Weights of a small mixture-of-experts language model, trained from scratch on English Wikipedia.
Size: width 256, 63.7M parameters.
Experts: 80 experts in each of 11 layers, 128 tanh GELU neurons an expert, 4 picks a token, a sigmoid router, a shared expert of 128 neurons.
Below are experts of layer 8 (counted from 0) of a mixture-of-experts language model. Rows are named down (a neuron's output weights, with its number) and show model dimensions 0-255. Each number is 500 + 40 x the weight over its row's rms, rounded and kept within 0 to 999. Numbers have three digits each.
Before each expert's rows: "comes before" lists some tokens at least twice as common just after its tokens as in all text. This comes from a sample of Wikipedia text that the model never trained on. Tokens count by the router's weight.

# expert 62
comes before: ")", "0", "9", "}", "8", "):"
down0:508504502453477455551539562550495423466440522473466449497502491499506547476497536495492511445556464472455482449455534388539497463453514556452514576531471559528514484484483511479561515547483506512444462546484559522576541434498459483548508479416505502511547537495472506468504499489540517536489519558465520507505426515489532555468462547500506460533547442508554445529470495535575509427436480486521471444490557501498497456523497548503499483578442508550651404416480473485567537466472488527452525497448543476441461443484474497585491532508486487508540446516485486470520550566530533530518547472485517428541496539447394455474555484453568530531544555520547455458482536446520460514484441510511495412491536536497497486587509497467563459560475497542472487518445496504509540530489483
down1:486484519437464557550565537474481485475468565465450484548484428477427488501475517472584440534508442492549490555562554472483549481461482531442506475508555482491464503464585528444498498502496470512560487597494466516588526493457542500507421527504509519495467450448496474538547526495483433486533562474541465541493489471418540386487486498488468505636506490504496467453522574478452450555502489530436578496487467540522473565439457479507537457455555501498422533510500533469511542550577526502511473498541512496508465473516512504526550487482527510470438556504548600517466495418489510462554462489586491444491488499468461526438470478416425567491523485534491509475518480507594486555443538500532519414463434487462558509550519491488502514457522500518471493527537474541481489510524521
down2:551453503479479466534462573483518530509496415454495491518487519502527490517516492525571487472549576472460603512505441543551486545540456546503565504487513521412484548544508486411522493506524440433525480566523459460548422476426526494519558508506505493522493488436505487534437523519481504451456459497474474537496466490544478450549521496463566578540446527546503522552480537467552524517494477554528480411526473527471473469470505455529513535507446521449521601501431498533526468487516547408482428479542546496497446481572572476512454409501437567572494524552508481565537456486534493553468504494513510460487544471452462449477556532540499547431567540440581452516604442494502545492494502533455461448467509467532504480496427466502511484507485538576473445449498486474495502545486483
down3:487509447504467497522462536491505449544509518467482509449438559533514526508521561491530539557469429460457489505474451440479469499551524561461541525496436531507418429504562523508580525498508500476516543466501431465615512477556492521469489525508459448513531423557552518490546504508514526463547504506576409491485495466482524522527508509510521516501524429483443481496517532457458460498514514518525454507508530481496494499446480428595557505533474490479502507465541542513611496494498515458420507492528562507486467463462507619527488562441524508476459497482507429581504474433460433522441398473512451559489512499485529537452458475486439502553489500551512494510502557530579557447519526509467502457450518539534526452529505497520562553500422607520457431499459515490476401560546491
down4:474522446508587474424454501457524503474482451510430426487545472458516515467493517548470493519517542523561530508523513491489521556510460505479513474476500472515467522526476501470491544492482487480484486473493492454486544512459451508569463544493513527491462598537489497454467418436516468450534453494600480448525568538510556490458499470519488565563470550487417517545518423535429456514479453479501589574494615512494443525480549467523466493465547492525508599566468516520514530525509520503481485531521572450526451568466491522447444476491450494573542513485540589551485435540538488531491488524537489530469450454521558493434557546501450503540538562454470498446549513415455480573481540452451427518524419533440454527489553459515493485583492460485524458511498540533495453520447492
down5:547511521524426523484446444500489476503545539499547548532508523469431455476487507524576531491497512481516510492470477479506460464532445569505504483492474463459504508451439462498564557513466492557508533552480522550463478513504491519470547460464571409509525534475546534451520517607540496535458478530479506472533513465535550497479486529523467470570469458575473540536639538453530473499446465421516534479468438548544539452534504405456592502488499486522461546628445468455535517457516450507411437459492487540457438521527512520520470543521493483578432505488473507542468527534484480587502536569490450516480449476513442471461565488476411463498479508549516544564504562525513458437492543418516496490485488472534467496521515411483498516482564508471488457486497475524510479562480561
down6:460519520490521579458545499510468530493504479381541550499567521471543526468539460514450552527510457465514509456556485485519534526493449498542482511529496602469522521534472472521587482582495495517527469488469512522477487462462479501579509477452460482524480545451466536586451507534495493476503500495610504497475523520474464479454515601511547552551514470453423576539499495491482444477443438531420507511478472523536502529465449526484478540450497520568482486540522400431485509488536452510522533510496554490537483477488468496541522471534522487526548486469461538553573437450464484522414528425451426526522517502442508570515543572466425532602491451549449460550446494568490462457449523556456483507479500516547542501421501525492478511519458489460469451502509483546523549438468578
down7:386512477542546502527432496552515526503482454579511537461473457428505537481529464543476531472405538499455404516502525433521498525485537482498562471485563515501455510512492533497519498464504458502461494494483547451471497570537453563554437505514458440531535565435531554551607459495513485525487526511508516489462471474534497437484450529547484464509514556567481526547520495537479470478476548457454522432479531481516552467417440494542493460462519495529542499468444486468570476516534457561529482523500412544447483476454561516530480552517455554565508560471415505539546526470524502458450490484449511554530499515526461473545468509489499499442548500456482489509497616539564539442572536462430538492496474563539549406473505532430515540471480571505474490526513430441528488469505517
down8:565531520560469508491524467427552555440487509500517481459539486535498522520525546506513465479459499443452463552493483467560478522461480515484551481472504510486496607445478498467425511535522495530490447603539454514424539518529500505554502470504513504582501522446514479500536514487470469459542473576505480517592501551474494448577443468454483485437471548450516482529541477422603454510537569559462601498502477472536448497474522441520499525498485458475516526475542538470471538416439469476540544532490474523552570529523505493507489541401434491502462556554553583486548483475518494435491524493453426412530455447486565505482573505516503523483533574483562543551525510521453462476496498536504510505484432501417488520504453433426493520467489520540493507482508442502477503413460535
down9:527504484503522453560504509500501473456457477458487511511566550518511452426505554526548500532421602487433573501527424544426560508477535504474478488491473531523484486490591513597530546531434558525519542471549488527504531488471489476473515489491418485497503552470445431472477464483471478541440526513586496499489433451492590524568484503402477456514572451491543446419500519506547480537490492589477468521347431464484535555456516503455553440538540533513547482563475518503498563566589510466532459471477510505493477540499442544496500509417480470526448452508545472528555499476478558459499460506488500480493571509492512463503499510479499536500416424526514515536556489487436587502527458536492520523469502480493534528477463497503549490559500491510429508544504509466503464481510511
down10:496593516489549542530575568507485471451491452583473530486422426627432534462459510476517562570480407526493597533540522466534511531453443482513467466458446409481560480493447504448518549496449542520539514460545519439458467513423555504473520452461509534496489468515447527491529488541513478455580537598472535423507467457487489478532519545547521503475551547515479471533472552492531496503512468512575545569514506423504545496470505540505525581495482480435516510486468434464470447527476455511432508514528488559513503433514530483499441458569503449494469570477467465455507419470488500519499503512526482448501568448521460542551567474494475517489503532460503539430484518541501501543505524438492515442518523503532531522486435481551553491549512581461522473547501491493450504475482474
down11:493434490422487545491439511521533500508588504512475529538519492414453448522532572438527519513513507547554452523485499469576476536468482486440477513445562497515505538523504483397482500441494465546561448493522485509481549445436467438527545569432572484490484506481456473445538545488463528510524535477476508433549485540511569477485452524496512466557545473463476500519448522539527508538531450450503497509521553561452487527532445483566442496543511535437535492531504571499469510478416606470452482527465513523489488499441532568555505509570504467487486536595548490522530509553515490440528507476531580491417499531558466556499462457588404509543507477523543497486496376471449508490527487510506496476467450450544534528499491527517472480480478549468486538482409544453463529555480537
down12:442564492501488508429455585463471449525474525466452474516478464519465454526495557497516499513444486402449483511514461470547458579499571474483525501458463564453525440406533521550545417538514456534508505528481467490559571511530530527432471396539509465558534487445463528511470523493527448460565514506574465414495526509530505439547429503533441563523573512497538494526480486523529477540496456568529537464510503459535497576462467435575526598530551513548515472506451537477489525481482434493451550440538461528507479501454478534568512466521531534514536492584519523525537500482504449458401541533521500475528542495456580496496450443424452497513506448462518523507547553460528538486509544496485521454470550435458524475489503493485531468520475518482482529516594450519552468495484465
down13:547493453510549526518481522480548532460504438456522547563443582487536480444562502514520602487546546532550473554522498491515491463488566538506523496468510559608440508478488474539405394572531470529502484494504483431452388442510486474493517458481521456500583500479499501520501443511496455537426491523478572475470393491508499505481491542518531552473531523501570577592428481495507493560513509460549497464479536419467514599481557543520443537492508450507488460517509519469528559476537454473542486525556512505495482511491535482490484531485518450534498515489475532531518474524501479547445521531490483475488535517535473552477514520458467524452519432561459485499513553459524513483518480447405427455489538522497599560423483509488376478500491436482497490494482445493477537455497498
down14:522439487522516511468561478509463500565522484462594499462458545513477423551528570516510382574461455468484455548455464452462479568542481502527499592480516470519507478532543509561563441430579492506461580482522476472516487456444525482491462517472482536542533412517466469473522467547493580464446485498540479453482540485469486507518568470532432507515452501528509559522446516469482512454483510510519558445550547393540481470404526481513478544455499537463470499454502577481454449552490502507508526511457554527546499535456496571507484485462557508456504502471545521522446539519536528489483463533569551526470385513467518506502494457409492475543540555510467515495534519535538482565486430509529492567555507521469448501419515517455479523566535464470524551530545520480492479447550455
down15:396540478517473466466451486579493516558474495450432550519544530458493500529506512493543502544528494515436477559499464493537512561490483542471511532421508466596565534559495508520517538451487582524475510461495504537454457470475519497506410502504533527490450486444464485581486581420513506532418503491470598478484465419522447453536443541522505498487578487546471473463509502490533547464417554595524435458498493528469465419484477425543430493543487522577472519476537510512502553460450479473426490408493489509460481517544475452480494482465528557484414479547497486481534545504530510556532503452524547526426510497496504488517454515460502482479476454520489463520485493498523519481583485534558550521500538583533553476492466529517451521475518499463458543567411546505554460559539468
down16:487566504522439555533443470481465476464509462459505503491493534444412450458531496581481515511510475371471538540519486577470496519566596510498497456473506485492525564533559459530527511514549503486460480501523444551522507513484429499476461526539461462496474492503476481489478489443499439470495532569531451510444426562471538496589511514486520485473537463530501551467535487487449476517520496514499457541455455445514496612530435533464613450477425475545566439538536516457423536552553484487566503480536519560452516516469482547414495485460527464579427533515521505507540491459605476509469526531480543472452511549456453537533535501548476457455497504505495508550478545451497503515510410487548502535515470530478537505455472420522516477483470527555566456532543480425497525514478562
down17:533523475552494568496521493526487550459547512552484535516515473524520456502501437481626551486483431484467562560429432504547487417535459566483495603486483488478522501496489487480462506540486430463544464573517456517456444483492549555408515476441511468470526500531500579549517518506429498484506508521462440506546519483534494468554469543559555483491544446500452506581489523513482416476512495496511507496552495567487463564470529465513500527467483536497438435448512510542534478449579461487489505491508491561521504528550504526529478502409467494503465527526460501549450535460489532583495510568494420434445480511504493467437627518463556520511499471507507482469459524428433512454521474533512510493531466550458465536481514548502541473496372449586460526540517518450489524454526490
down18:454495453509536462480482425461523551557499513521552483487526551540542555506531563401534396523484456558575435509435499468411498470530492484527542512492508479547520491483470480488536507454582512507519507526561506531435469569470483537497465521532535584513482479499445495544468454482549508496515481468552450455454486579468483480553471527524578508499467421418561462435498508538543556481486553522503524502531542504485433344506492547566532444557527548563409498544525479535513466457492491525486470511451510545497515465517415484459508474574462505489460533510494549469547522508477542496500549444498507521482450552448532536531416525460496478483542484479434417490475549433499488506523560540480566513525550502488478501564503463498517474531484477454527475514481509426525469535514441
down19:473477464464516436478546487457519484567476490469510487505522460460463567515543443497473497484466586474559579535536570496482525446489557519449405453578479430557557508423495496531430527497529542480526492520479502466496456444579501454410467538570527531565470497499445540487514450504470519523521527498524558489557524504569557496464455496463433530549488546546513502523470531477450504506495553517485491590453553515522485482540457508478565502510596450449542470433508539528452478514434519454526443546517514508502525502451471536437523469439484458443490482495487455527405462424501528506495598446505518477491589490505499546456525450520480570470519511527518435511466500487502470489507511520459525478479502482512478512636496576474485523507495555502606477535487522445471511492443479
down20:493591472548538507554464505521515522490505519445564462547541515483476483494534474457492531513556552497496546568482485448575480463546522505529463480483478415523494552500487472496463463550548486474516529434415475552415429488577508553462544477517536515514515578507559477510593559486510412543503436485554498498526491559502477606475447511523464520543521544503458543525523538521538529496543482447494512478556585503516496416558439532489535501522424406528547432522430471462520491499486504520490526445483459501495532464498453520469509460471507522506551481507521536544418516517517424532487545519538509493556504469523528467477496536525453377426515470450519506504462419447511496542503441439473511480491438480500512487542467487462495435521520487532502438518534445429492574584493460
down21:543477559467465489499465588505527505506497524481499451553514453449521444479488498512522409544502493472494510498522416422480457452470564475476461483538511557450520552479592478440546495478503577539470474488559498558429511490410546495476490526476488474554473563442496458438470505502470417530502479503578507533530545555483484490575515514495524438356522450483581491572458463523539505546472536549510490521540522506499428537459524580509477491545499499438484464533536509473498559540526510461540529457570422541462485531463520485556521522552504466495464432517517503470498452465516496528523476422520499518533552481533512486537493516457474539478464468467504535485476480490523575482447490456484561544403506572524530527538456391537530600493434526498464509536491484493478481472492565
down22:522509553573487487523487514518489551563450504547554460581462529524499482532455523538445500449407484454568452510522528464438573483476457557552549514473521532526457469491473488464458541544518495516567534484490503453458536488499439524483438502504528542562519478486514614480440507543439553485454425512499520527526535491484515487506534511544486482484514541447527427405515471427453479475460523482471507520597512510468475522582545494498559551478491452436564546493476527466504520492484422499456467442551486530537443543532490535534502541435456507492523406577522480472508515457546530544507615525521519523464473512526440497453440559410474488516506451529553464504496517473484489451517516472523449524466437454492413460522494540475490505528507525443442475511514595522537503438493572
down23:502499568484551506473468445546477515519541448481534445543606469547484507438536534485528503554565481516529537456482458459471492475518443484460464559527517456450416523489535490539482478507470544465480486580574471534583483412523430546507537501529446513450428496520535574520464478519478494502565551508554523528387489439625504531436507542521557544482471551440450515531514518511533544512466507481528482442502494517465524564442493511461469455483529492482523511478500524497517498538562544517448490520437510530494444495527448488411516478546486552457404447505452552480517438526485485535479507521498422448491530465447477490535486524556521490500476463479493504437459527468554564467491490397496550565501543588545468530548511544485461523491471462502459447470526541543565484545472481
down24:461478491525483476450516541575529504425469556476539474519503458532479532515527540486436529540470506481527564443556539521494515542514566453536478442455498454505529508434495541565495454483553546457433401502429536571489489465471520542541433526515567490560480507561461455518486534479487513537492483506438508491489462422553559489481510473541437518356501473425546515527540525440521455552490499548518460498509511488520550432573485622450510450500393434522491443573571554544525482470546475530493494444481464454513545462498629536541459584458449504501477506519505482525495492554500532499491538550517555494510549478506451536536498562470428479481495512492452463500506482472535504514511482507515503501457516503503491539478479496457404531458497458509531474497488525436515556488468493
down25:481546479537547518489490421407471457560504517482494522486452480499476517464548519460479450545486596510544464493449473484468542545488470571459543522466491488541476476506489486470522543495518495402479449504441502523520504513515534488495461453555548558536481499525429479452572516494529517499587578546538525490494448519484573489620421407525494510515466500464522465496470481483517554456524464444460499537501436440489495513494498501516474500481533550446533471444552440557547526486549467427472488588468547477461509531423534561535515493510474501493499521562441550513550587446488492492538526502527577527509530528452567436500546502526497477540522553481517538419543487513450382444506476528467428484587504509504554500464504527519530472481464471487500578509484445558546438484510448
down26:456515506461536542531426503527483557532468571531488500532459431528475531455549536470495452430463546524441505501506469581491441554524416435505480522457490420519522487461476519458489459477529470453466500550536509544506509536525504499468504428522493492521490519458467496560552533590499469507533543495450561558464476477533481531484500487514503481509493484466496473403492541540567523505515483461425504512472531542507514552502455532485540529546491511514520455457483534444513521493559490454590458524482483477469535504419450498446459463534465475575441512497413480502472490511562590491444442482521527397480588490496419443490484507584507468515479583522500552491407543578545446483550487534561505536449542444504511464506489500460550477504508496489520499490516495573480513557642472
down27:454406516494521400605446451509430484528498496566540541534513518467436456451495495493512529517485524501515485419475527493546518550513455509439569407507490528563503506494585524541514461514505451511482449518501446550422455514530482459548462494465493481510484447502465532543495445573595520536517518484583583480517447479541538522483460559530571439578487515458540502454516425454464488527512522505513511469444458532463494434463512514508459457528521464613515416503514550513519459570439556546567502529484498492507456439472474566494548508507486516577527457540483522434515411540491537478464484485494449507515536490467584415542448556448528503562525501466475492529498510525515506521521443540446504534496497564438497506472504471518429463523507556491496514515512505515544501494468491
down28:455500501509554433478539481565498506590521562431438547455559508441576513518458492470546481494518573566479426487454539517535630545499457493492567511511488528497502510514502510463493511446499538481505439477511506595450492490531535515482398492530531477517503470465466559482448492510500582513473460534548514478517564498489479439537500463512505443513490477487462488461552492494481485511447574517516478504578420551532461438558582447557485470501518454552438501435544441531503563557454494473494551490458529483532589486513465469549589462536480440474508446424459519437499531441527470496538519407428505521488460495507502509490442512439501497499473527492421491494519504534546505482510545518465564519551501504464490457517486458454453457585530486437489568526548506531467527504460504
down29:513511490538563459478513516532513472562504554456505530496505497448490405518611484540488501515504533512531450392425488486504546426525506430495506488481493484510488466488483464504546492526519428478453579500533530415505480465552534564441514537434506520510513449522539556525471474503535550542428461491519517430530554411520538499466525525507551466516488483537544533524527478461486437473477530518431499518500551559479451464495475558538520513518538468500495423509540504492427555464526442503503492499481513493470536504504510466611556465473518556579518507421550494510457575526559493445521545527516498631531446425454502552519444534500624504520529490579455464504499469536478502488504445442466540498502549446424424495490473489458485500460465461444538478461475504471496517475543479
down30:478476461504508511458534479455580465428452410495517458504474547546496493488555539583568524443476479523483468530545521429510495540534508451506508538481545489497446556383510505538417531483480556483437449501506515487550539452481479515597500519498557544546475465523562452492538524519499509509453526489400478471575478469544472434440499494502471530459489533466500557541516457532457496533527578522445460551555448458507503448481487523528498509480465501484473513493485522516497494476497540443536542516436541542557490468455688518512463570524493501502559473448530481456500522499459520460537438442488575455483425486528528552501466521483464436457542485490484468531511497521523577517466505502491499531536482532452496629527537518484488486523508414466475559495456458532461535490526509
down31:521471434513527468505513489499458500525529562511560538455553468606506492553500451512466556554582498427424526531495505480540499441475495466473488602508467482461475491487536499489459519602401541458480448479543518510487452504557500579510549491493505454602563505497558547466457485509487524538487541542447522442526526608488448453570536505506548497533453440486575525492479510522460521467535474491528494509542538470478497509496445452497402589475498498527504522502465562473432453403453483469476507598447538544486504507545521528459504521477593498513537519544477489457537464406445523526530560468480475501502498510507513519553480497408546517508450453464479420511464543485463502466509522477394510493505540499522496464497498517512488494475502460479500578526459481508480578465481518
down32:439510467471527481481512481474488583496517419480499439522492535429527545456519443466452538483374587547480465501523508550480536563505447525438502515490435516557486463489559527519560489432506512460478479503462547596516491490433477482519471532500460484508398491489501397525504496482574510458451492514517586500502564465576476492478476533473523457428539467478443386566559585439496466435525552510453436477528514496544541489481491546559545499521554458471477542517538449531592512482527459571519490549506524472541529507521497578514490500521508514528548505473452558494508495462564499524529501466503534526516497497490517568479422528504471520581478503562430442493452500513464508470492485568484534511508467554488508474568495497496530408549502516477474505491532445477495459469549548
down33:431433549495509425456450512520430492581482465478499426518476411507506524476562527440434491504446531571435518480476567502478468558500421424465436515478482501568418498519498481573515533484516525464454408487496515459460485472549500442507474532487508533481511482534486458573554547493528523479458570543530545437512542496504456461506449492523486527468503472533469537516505457461537509463529601545521517538478434447545521462499521499511470494564513450568433527451468505596511559487509467505521475494502503461503558499566509537494498464463518515528485568510527538500505519483514460550463506473466438546488496516554488498546546477510592531448536503503394478529526546486532503523598574511470488456512535496529456470451604510427520430529427517481494490507554518486568488526537550
down34:541486480499489441475468489531572490444512417464530473476536521501443528483465494476557458490416544496589506474527473439476470438427545456433501533503499539497554554500537517449519500467451511535546535463568465476478532498529589577546519410463495519502526439495453559468545479455446532505422482472469388488505581510509502506472507447472457503469450469491466483438496469549554487504453443491471479549504516530447475566540524422481416466473589524484538529479477572453420475479472488500542523506533515473570558546544492521543422509454536460484543534512561530457509530518531488557523537465521470514521416575470470436492528483504533533559561462517533543522491423505502456547509552554493494548518465522462485504546496481461542519463530598471520523466547517478488460501557505
down35:488464456517495449523447562493544509478545531467477509471485495466505502508502504503560536529422486511568527490434435483570551511497501475490450553507555500516531473418561552489523497485555507458524443464504531531474533461475461489531516501512524485506476494616471498504588495381478492496538484517407493544426448560498535510530409541433540552497530514465455506509493487515524499460526439505482434447469505552496543510451507442555478509526527435432554420496425501511453543481530613523495486478496408491587489522489485532508492508451522510488518517502547434445521544505518535499477588489547556493516486519564423472402471528520459552462542473506554479521540537454499536470555488549562518510476434494470491516512485453454447502505585498492501510506545594422475533507561468
down36:546573457404563449539625468483530452514501459442510512460533479442578509504431461474498477506516482525449506484548426504469482488401551412525531488473465533403439501531508535526514496547564463478464459517531456435493470459496469553541532506505460490466580560520546481482518485553508457453470531461511566520519479474510534502446493543447562465566508581464555422557501528449480492495525518584534453488437527487497558549473544521464572500474473477438466508468531493588557464501484509456477538452460465502521535431532447491530505499447521548549526519559484484459471439499519466544500560579519453485503522493502513513576541510497509584493500509498483451518436453547480552557498479506519503521460516547523539488489527485530527504431489456542458475547447483453547437473483472
down37:453523479447490506497461528453504481526544458518505481527419537546488505530540519563525491507470488487526530479492505518484494485497539552526552503513546518505470539457506508557515478466506468477446496517443460466423475505611488533603466507542488493460538447455489403533436518535558558542496508529447435488469557514410541505537483506514497479443504443550468489514473473479586475489500566526503527599459418513491568518502505532482426617528476396548482532476556490453461528417508472497499554451471542536555520519492452443475536489468425475512491539528505508530566525444417547449540495534463503514476430448434574461499539525529481523491510575520490501413496513507525469474557523488484399483511542517523538484535543453458483565517538453523530490489529464519557415476462502
down38:523512461445490496485538428505474553507484468478519497431481493501491550504521479550501526475496511425517499500583543487492448538495470570480505514569489465449436518442513544483527505557526495592547497548509485406419438452481455556455496532441516555487485478493550524460459590459550536490533529484462538501519569446500495410542560557567574503502541480555586484457509486494578485520535452476479522584490463469502509460531518550507463552524469430549535548445481504527494469479468497488536514389484494457526458543504492502491420570459505543511460461513543486543485497534500433482482520493493451517511441513512474480519512562490569424468492531526531554493521453479532505498553458427551455507504466593496459523566410493459475570475440527495480480501496486408451547479544549
down39:523541462574417535513502459454539491494493496467501571501516456458492516517493544531503470514517550485490474457520454567495541469454497556512479445481456455562480449462510465484565577524559522433506474519492510490527502519484553460536484486559513515485476542501435510459497444496571455482473496586536511519514425531512470524499496518477488498440586554525551459478468422476544569410451511484571497511428485455567519460497470507455581530514476503523532373538451518490517522461587491518558477526566429505496498475470487510503523445474464498508452417521441516477514536522425478518472507526541559567534577533505513469531523511449443432520472483548565460491403525469545510524542487446516562559468519522447489419522485477577549561525450511468514406522518484452515466481517519
down40:485539508454512530492476508495524426528430460468441466521525486539462543466492580549477533534477486507502467426446496510548473528465426444540494548506473484543445507471525514541528500486488500446471433535488522510485501494562458463460521549465532528477537495473492460512481515606591550522440545473502499495468466461489531506518425589522465529502507502499527557501551459518482429434500477510467541535438526537468520522465476571461506534546616366497534487420489558481506468496481536517512513570479487456527476461478512496532538498516528543511499502501506490477472516516535522573452528487483529457462551480400528435493521483513568525530580483439503466518465484543456474495541478556488428351503540447539464542532499391514513570582456498570519492549500505448524534464510473
down41:513525481580458505583504482519428534517518540561491507536563495500493502527568531475492513461483461522537459492497508516483574494475554551517463445506555519503507477502593457524477511518514409489464517508480473498542432499524434440499477505443481406476539482495549551456555529576476516475519545498479547466486423441503514532493448500521462486469495524449537533496474506436510512495475534493460444497508455468514479516552456547474495461527518454525560406569555550581480487493476562482457504585522511507525528468486503515483503551504509526530483514512459520452499544491451452522447529517484461506419497532445460508503534492488498444512517492538525487564469627469540505458545523466453538493447566407497604478544529414502527459422509565422505522538490575476439403550409469
down42:490489509537540487478539520487462543518510527463452512451524457503413517482422510499505463409518513483522556487501485520517506515512462550512553607462512543511494462440571481478468540550551508455493497495460491515500402507483545514528541490483454501449456460481513483517569556369444472581483514480434589553489470547510506530454470566523552432541533526509449497501509475545481484441505491442445504482526553456536545547451486457555559496519524531538446486532498494534502547468585568522423463562495459467520497517472564452518499534510474567472461521493515516544526496471502565525444506489493456486455533511539419501563455489418532511530483485498452432500520577541486543509540542555511434495494474508386501463501541493445529487436506464548472464524501522401552482443522580
down43:534508537503532562512457483496485506503470436470534529538506560521465455457502487490441508498547520589502448565460503474474516551461380535543551550470512482548603474508504499497524539416527483498530460468503521513509492416465417504513479502490427443576453499551533465493465497454477474530387483487459538499476470435458504496497516519511482468469534480510591485523473486477486541519473429460481475430511441481524495485486495541493486504533472476498581539506506540515549505552575526476537446445485454555466406545531484574469519480554472480568451429544516470477492464470569447515518462503506517544492515484510475461522458514556395468509497530440559483552520587427523555510602540502547501492497518516533591518532544523489494455515439428508467441524486535465586462493503490
down44:496489473557476461459489521564451535603502529518490545519478455443484531499523487510461519459479457441482494434527489519483523550426431468446504564562518472422494504514520514506435473488557519545551478549556463430475522465490411537508448465525526527464481520532554503526469474440485433475595533501501472500493531446472558482482493574498532489467561524483447515590475527500557480507555447452567482564507486565495536586498527469497491494430540510537465512458482548431423498505512562480516491565516421540513537532492425459473447492467550491510471448509518434473425517474526529499447529555490483520501483488461550410431585432525501474479460478518548510490447520471496504593503480499509496524552549489488531509505492506542578475488516545433481552487478492566451545545566587
down45:533542477532566504574586521448434443517569468541537551478471526458452478473545467467486509507493484448469458472456536494592577431482483507512496587477533495456564463481539504373552521545478518551545443446492531468525461541489517510497516490541476466506553438545445509507497468488532448486573539526542461481521421447501468507521534575512476495495480465490504581523547451506533565555501492513526516484461516562511469592475503481531550469494486450514468506487535523480478547472444532490490455469484448526534570449480462476514473474538490556487485448490443495463512462506518487434412526459478509474451525522578532499613532579484546469519505477483512418450461574494578436457524484502478540498420560489520510519488428426514524537462558542521509508520464448488526525508456452
down46:381545468519516411508585494524530546485530489532461581475506511538520538501498558482463419483484554550463526478531485556529518485528499437457530532510473449509503507570479464508507473476504498460493456417543518470531525461497494529518482515483465495483406486461483523492526526513550459463593505528497551480514458528429478473440409514570502527439454535486497462512520539490463470410540478558549509619581488510496522534466588513565421503485558533562470480499445457469480490452508494567514560572536555439497460482492521528530513468503584483453508463500465554550542515535538536450542532470466481493514451543524550464439466496391524488510488529512455580511514501488435443539501485453501474508503440479524551476555453471504538487576457505473505505469523485429480520437551491
down47:508458510476539522412544518503501523486578551493456503514474503463501568492514512395479485499457543576517474408531528540427535505447520458486473487481451524532491444474518571489519389434511503475425491466516498486521491478474474490510484510552482458515474457498506445528509493474544457533524551467538497475506524467489480533460474513551546473449518529411507513530473525465470467470527452505561443475494544454524511471497511536577455540505497535491444575471496493510522548456556538566543515474469498530508623511510432535469509559592559534477509478477447479465564493514531536544618502532489494492486438541490507557525485543566519462515484529553475466392500473463533484517463497529514527541589463576507532452520406476480521408591551456458520517483484441444501466528504436
down48:547506418520440466494395495517467477466499541513498494525463445481450500480502503468507476472513548512499530549486517475483491476498489588467435512443508500565509549423492520525484543498501533545555541475555519568526578527485495510526485582555475552542511481496523504485525474438440525525468556433507513483502483507548472484468569546522446425480465516439496506461553435531543508553560543516482477545504476437510514578464478502534530536520442494515437438542493515458566539550524505537497501543407526514517494520526444493522405559494456439471471477501470550618462487492489525505505491499440515397589470591491525532504503566449483479493448394507526523517537522476530534508561462493516558526493487473408512420478465465452464524477500555430444493503527503439511468475590530
down49:554478594520455525525514506530508453490498483566538462522485511485528509557441528501576598472465512448483441449475447473531502463499547502437493459543460534519572491458466468534539533483463529541552463494474499498443466493478518509421495502481485487504549559493525504521577506488453526471481495495435518529552539600504458520529549511510463442498456419511559538507561528483455440521456475539436551393484535537485481468554523488458440524459555485499493480552471530490550438469478515493534495533476424471468474503533481490507481536450593489551476470498482553495542510479489514598525493546451480495513472526555526484493461449531462569584474455495518484579432549548504486429540467447444553477517530464417478545488483435433499561480516535553501536510481484484427510399562574
down50:566518497519473494608447495548442572487483537524500493467496609494505506466493481469497584475520477467440459510572524547467510498533452521491438558468443446532482494555461477544502478531515495635473510520504490554484442484506525504493451523460465459509547481492591491523559491545509453473506484536555430415497500610545458554494519552534471466494578499411540491484442547442510479479557493501552507521458568493530473529517464501477527528500498506465515453522456546452457492556559459476484426475541468490474514452493445563467501495377496518515538476488431500486455489483482477485433475495470473471461509416470500493453477535529546420523401456560511517512518575490492533519570493507473586508513514463504535497543517415530496487485576532463495526542502525533517520519555508
down51:477501499534529514485488517460558509417468440524456501409477515426450535537462504479487488482468482533551468503474545489495420505524451465487426540455458464555523542504556500517469523559505505447418459426453536474503497570569478538448490473519543511533561585565491530500550453504470528495444489498548529508487513448471462531447563465524469490490482528468491449498528468422524526580513467411524495551491526483501501477516446533529490495504519587513449474508498568550579490490507437501541425610486553490510433525512563517455448544514573478488534457451494518490552534516524486480466449534480513392495509484522485535583503516554517552555495560524527473408532510470521481461512561439492436558485450475519575511497455460470553455517551467551491541492442541487532515452449550
down52:556585454489495545484595558539463573498470517490494522486543457513445522410498567567548509491423488420531560536525419499471393548453470540545469515486535441445464496477454518425456489503494531507568538540488517475516505479457498489497560518484579437431468509499537512584473466485479431511585477492535438490464452488514545509573566528514441469546533511537502519479542521538523479495481473484480547515521503507517462524508563477455462546451514489501497542458545552481467513453510480460469497421480478530490447433493590448515458571556471518507516483499482507464565452525516509526536487517437510464428515497449536490548500504506488515464445502495479465545449508605537557572555581482430518529455485484508527491508492457415479473465481529591511508530473533437464527472508521
down53:470574484486490473466468422506517526514527430519581469515425560525535466476489533464584461566553516506491412514422503438459510488437520526573499486476562420501469472462548483541550482513465555456456524456558474488486474537464486485474543484541558542534581535559521492549523443537525504472460505491509528432490498497500515492497567505550524498558416539501465441458469509545504439459466456515507468449458507543471518504470492457509424535514504531513493515513452570484562453475505498423508478500456438456493460518447615548512572521479563543446431502501459530501498452584539527562535452591472563490531446475497521491489525519519475512509461544440472489439473518489503493508521453489526429486523548512479518566511486552493459455535543508466546513537521534467565496468537375
down54:442463505496521510459422535501513493486509472522463447532560449498483521422562491599487510512580537518499493499567482415503511484519456497492479424533507491510463566471589468475397518533492508443465451599442523516528520449448509517550542518473514576483480576523557416488436460517543448496488529482603553533425488448557525510496482490507620561519510479440488517534525436561509488511508540481566486485531502504508517508525525477534514513500442567487568525475416528432474552480477546457476460478489553463497495548492464495442522505487488508529410537519561499501447466474459525509446496504491489459476510416514442500438480505532550480506438551449509505427551468421471538526486542473456509487484496550494464504511517540523486507504506417524540472545502489559572535509433537